From a checkpoint of a small mixture-of-experts model trained on Wikipedia: a softmax router.
Below are experts of layer 5 (counted from 0) of a mixture-of-experts language model. Rows are named router (the router's row for the expert) and show model dimensions 40-79. Each number is 128 + 24 x the weight over its row's rms, rounded and kept within 0 to 255. Numbers have three digits each.
Before each expert's rows: a language model's description of what the expert responds to. This comes from a sample of Wikipedia text that the model never trained on.

# expert 40
What it handles: Inner syllables like im, em, um, if and digits mid-number, such as Pr-im-etime, S-im-ilarly, a-im.
router:137094139100147144125163125146137117148089121138170135126120105112135106115164113152139112125099160136152123110159109100

# expert 2
What it handles: Final pieces completing words like ran-ge, st-age, champ-ionship, pos-ition, plus score digits and pipes in sports and tennis tables.
router:144157138123124140143115123097130141145122149114112122153125149128137112137125153129124169137183107095087129133145166166

# expert 44
What it handles: Middle word pieces like arter, il, ph, ok inside words, and spaces or pipes before numbers in tables.
router:138144131108078142113099120099088146142101143111125129159138183135156083157124136142101165142164135078127103125162145158

# expert 30
What it handles: Sentence-opening In, On, After, and near, around, along before dates or places, plus pipes and digits in results tables.
router:128159166120104153121103128120118173117120139108106109178149152161143087176146125152111161121165127117088167140179146172

# expert 14
What it handles: Second pieces of personal names such as Mor-gan, Al-bert, Pinch-on, plus verbs like was, has, said after a subject.
router:144175129141085124140126111105117165150116140115149147128120174144143120165166150133104169139167142099103126133149121131

# expert 36
What it handles: Born, Location, length and similar infobox labels, plus pieces inside song lists and album details, such as Total length.
router:135150152144071123135139117093100161132087146121109144142126172147141107140154151141108192136169136095097127091142130177

# expert 10
What it handles: Middle pieces of longer words such as epidemi-olog-ist, inf-ected, P-ubl-ished, plus table row endings and street or road names.
router:142179140093093121131112110080116155114111159113115127154117167127160122109159149130130166140193149126120133146142162150

# expert 24
What it handles: Pipes, dashes, scores and accented-letter bytes in sports results tables, plus words like match, title, medal, game.
router:154151143113091122129122107087107145135107174103109124145126180150149101148144146134111162132169142081108114117154139157

# expert 38
What it handles: Colons after infobox-style labels such as Genre:, NBA draft:, Mode:, colons in times like 7:02, and pipes between table numbers.
router:166159116122113127138122115111092147113106147121123138118138150156130088173152138156106138139157147125140089120098127179

# expert 13
What it handles: Tokens in sports squad tables and biographies, such as team names (Reds, Molde), positions like DF, country codes like USA, and He.
router:156176139109081134152111108107133164136130141099132130158131137146134120151132137169114175153177141089112132105129123152

# expert 18
What it handles: Compass words such as south, north, west, plus commas, closing quotes and semicolons in lists, and pipes and spaces in tables.
router:133165155133091105120127117072111137140118136111112107147148172130141110162149132142113167141165116112090128115170149138

# expert 32
What it handles: Accented vowels and letter pieces inside foreign personal and place names, such as Adri-á-n, Arag-ó-n, Hu-á-ng.
router:133124115150141126119111129128095106133139139131109119144131170105127139155119107100140141134103151145115122124151116144

# expert 1
What it handles: Sentence-ending periods, commas and heading closers before a new sentence, plus word-final pieces like y, ia, o in tidy, lido, Armidia.
router:169158136135118116119109138106111159138118129130111130139127167168135113147146151142104170122184110122083126076125126153

# expert 15
What it handles: Digits in years and dates, month names like June and May, spaces before ordinals, and verb endings such as enact-ed, rem-ove.
router:132144145129073126102129116109095154147118162128117129148138162142150107166147152128130153142170120128101132118142114151

# expert 47
What it handles: Inner or final pieces of long and foreign words (Adri-at-ic, Manag-ement, Perhap-s) and line breaks after list items or quotes.
router:152184131149079134123140120099127159147120138096140121153118173140145118114154167162098177142159144124112116106169133135

# expert 7
What it handles: Sentence-final periods and commas ending clauses in narrative prose, plus conjunctions like when, until, but, though, e.g. "at the club."
router:137166151115087108122112126101109158139116145120113116141137166145162094174172172150124167134171132105127113126150127136

# expert 16
What it handles: Common first names, "the", and sports terms like club, former, game, in football and sports biographies and tables.
router:149156120124089130138120110118130151133102126124123123142135156136157099130186149135105168134185128093115119111143133130

# expert 6
What it handles: Nouns and word starts right after the or an in prose, such as market, number, species, training, plus sentence-opening The.
router:134126150113131144118116094091125150101112137144162113166130113139127129119128106090081120101199149127115120126152161137

# expert 41
What it handles: Single capital letters and leading digits after a space or bracket, such as F in MF and Faso, W in Windows, 1 in 1771.
router:142148160125069122127127117086127165125125163102127096144149135131146109153121162141110133129154160110110131120125132151

# expert 11
What it handles: Mostly "the" and "The" after prepositions or commas, in place and species descriptions, e.g. "peaks of the district", "from the barrios".
router:133147136135089108124121124099119145126130135116119102129107145121141097149135126144101168116174147125091141096139142159

# expert 43
What it handles: Auxiliaries like been, are, be, was, plus numbers, units and spaces in specs and tables, e.g. "20 ft", "737-300", "million".
router:143156138137090132110108103108104144132103123094148116143123182150120115145136144127099177150157123138108128115149122131

# expert 12
What it handles: Initial or inner fragments of names and rare words, especially 'v' pieces and digits, such as Lys-v-ik, Par-v-aiyile, E-v-ans.
router:130124148144170145161136143122152142100101086130145135084127132120136156077138120125129098137112112139123151111127118127

# expert 33
What it handles: Tokens in table cells and headers of sports and music charts, such as Statistics, Pos., Chart, Away, and pipe separators.
router:143153104113095157123103128100100121113127138113122121129116171117161089133152133143105165148167119123099133098177091175

# expert 0
What it handles: Inflectional and derivational word endings completing a word, such as -ings, -ues, -ities, -ments, -ised, plus " of".
router:128161110121080132142098124106105144115120152097131125146135165141164101151180152134104151119182136126100134108167128163

# expert 42
What it handles: Words like film, series, games, song in media articles, prepositions and the before them, and pieces like trib-un-al.
router:133163143134114126102125131125103152124125121124148153158159169136147099132139161149111142151166148109084129111151124155

# expert 28
What it handles: Section heading endings "==", "The" after a title, sentence-final punctuation and quotes, and years after list dashes.
router:143143160134088117128129103106121154108113133141121115149117160145149104161119141138087170119162136092100116105156130149

# expert 29
What it handles: Very common short consonant pieces inside words, especially r, as in surround, frame, Jr., Krk, and vote.
router:120106107134112095115137143149113095150168140126098127111134118107120132157083117096132102120098092151128135147075154094

# expert 27
What it handles: Derivational suffixes completing words, such as -ical, -ional, -ately, -ification, -ular, e.g. idiomat-ic, develop-ment, sim-ilar.
router:128179133132071138129120099114102137136110153110122135143101160155165108147146149156100164134172153095120115120180112156

# expert 37
What it handles: Word-stem pieces beginning with a vowel after an initial consonant, such as op in copy and adopt, ap in map, orn, arg.
router:102097101122140138120123132165153106123148126154121142140134074120096139131114113132158113118090127136165119159117120111

# expert 23
What it handles: Year digits like 2018–19 and 1775, plus connectives completing "However", "For example", "As a result", "although".
router:146174121127087100117125104104107143136141139104117114152118161140150099126139150130131136145142141103114121098151125125

# expert 25
What it handles: First names and name beginnings in sports and chart tables, such as Stephen, Jessica, Mariners, Giants, Singles, plus The and This.
router:139183168133106112136097096120128131125125120105139105130135138142144130134160136117126149129157120109112154088157145143

# expert 35
What it handles: First piece of a content word following the, of, a or to, e.g. sc-heduled, att-empts, cap-abilities, government, public, air.
router:099144125119117146130095101076120176099125149125146143154128127151128113103156142117075109097198146115108144111126132124

# expert 21
What it handles: Suffix pieces completing words in narrative prose, such as ction, ment, ted, ved, ution, plus that, by, and and.
router:176144105130113101095126133084102154138096146096112097143129148134165120148136164130139142106183127101072126115151142155

# expert 45
What it handles: Given names and name starts in tennis, sports and episode tables, such as Charles, Richard, K in Kato, M in Miguel.
router:138153154129077124110127089122151147118107149091130114139124153147154143146133159145098167134175143106109116109139145157

# expert 46
What it handles: Second pieces of words such as wr-ong, m-us-ical, stat-us, complain-ts, cov-ers, plus list hyphens and sentence-opening On.
router:144172147118103153099104118100090150141101125119138119144136161153123134166130159148129153119167124082104122114157138158

# expert 4
What it handles: Word pieces and digits inside names or numbers in wiki table cells and lists, such as Brech-in, H-an-son, 4-0.8.
router:133166156127109123137144144133104142130087139084137099156112175156126125144156125125126148140157129102109114139161151153

# expert 8
What it handles: Second or third fragments early in longer words, often before a suffix, such as cap-ac-ity, tob-ac-co, Le-g-islative.
router:170124108146108103149130117082094141151103158115115114145129180137183128149135172156097186137182114103120127124126120148

# expert 20
What it handles: Separators, spaces, " was", " in", "'s" and mid-name fragments, often near coordinates or tables, such as Voy-ag-er.
router:131171149152094117140094146100119142110112147106127131158125174146152109151183177152115189140153127095102126098149128144

# expert 31
What it handles: Endings and nouns naming fields and institutions, e.g. University, college, econom-ics, Instit-ution, Airl-ines, school, club, country.
router:139181156112105098122127117115130152143109134107135105148119169155137115151135135149115151132173138103108133116178156153

# expert 5
What it handles: Leading digits of years, birth dates and table numbers, such as the 2 in 2017, (23 July, 18,681.
router:137174147124086132117115149099099160157086149107102132147112128118146071122137163178096147145166129098133121114146117159

# expert 17
What it handles: Dashes in scores and records (1–6, 1–8–1), table pipes and spaces before numbers in sports and results tables.
router:138159132127082147120107122108098152118130143101146126160121136156148127125141135114103180137173161117104128105159132153

# expert 26
What it handles: Digits and pipes inside stat tables, == section markers, and field labels such as Position, Country, Location in infobox-style lists.
router:136168143126117119130137126096092170115112117135135128127135165176133117138131126127124161154155159107137145119149118133

# expert 22
What it handles: Pipes, digits and dashes in sports results tables and honours lists, plus headings like Doubles entrants and diacritic bytes in foreign names.
router:138143141108110112113126103085115145143116142099142133130115165142164111146144159137102164120177145127113107095161132180

# expert 19
What it handles: Word-final pieces of media and institutional nouns like production, video, album, championship, headquarters, plus "of" in titles and dashes in score lists.
router:125158099145088123110107133116110148128127124105118134132123151155138111164149131137115157142162149119080145135153130165

# expert 39
What it handles: Heading markers like ==, paragraph breaks, place endings like -shire, County, Carol-ina, and participle endings like nicknam-ed, challeng-ing.
router:135162132137093125126135112090118151127105146087130111154132158160144118151147145140096164124168131091097137095155108151

# expert 34
What it handles: First letters or pieces of words after a space, such as C-oward, M-inogue, int-roduces, plus announced, published, College, University.
router:124151137105083112130123109116103153133126142124143128135129168153158097149148149161125158142163121101095121099146126145

# expert 3
What it handles: Digits, spaces and short codes inside pipe-delimited tables and lists, e.g. score cells, abbreviations like TP, ABC, US, CA.
router:122145147121084126129107093092112171121163154105144126145130157167163119140136165148113175129169149107094124100147140154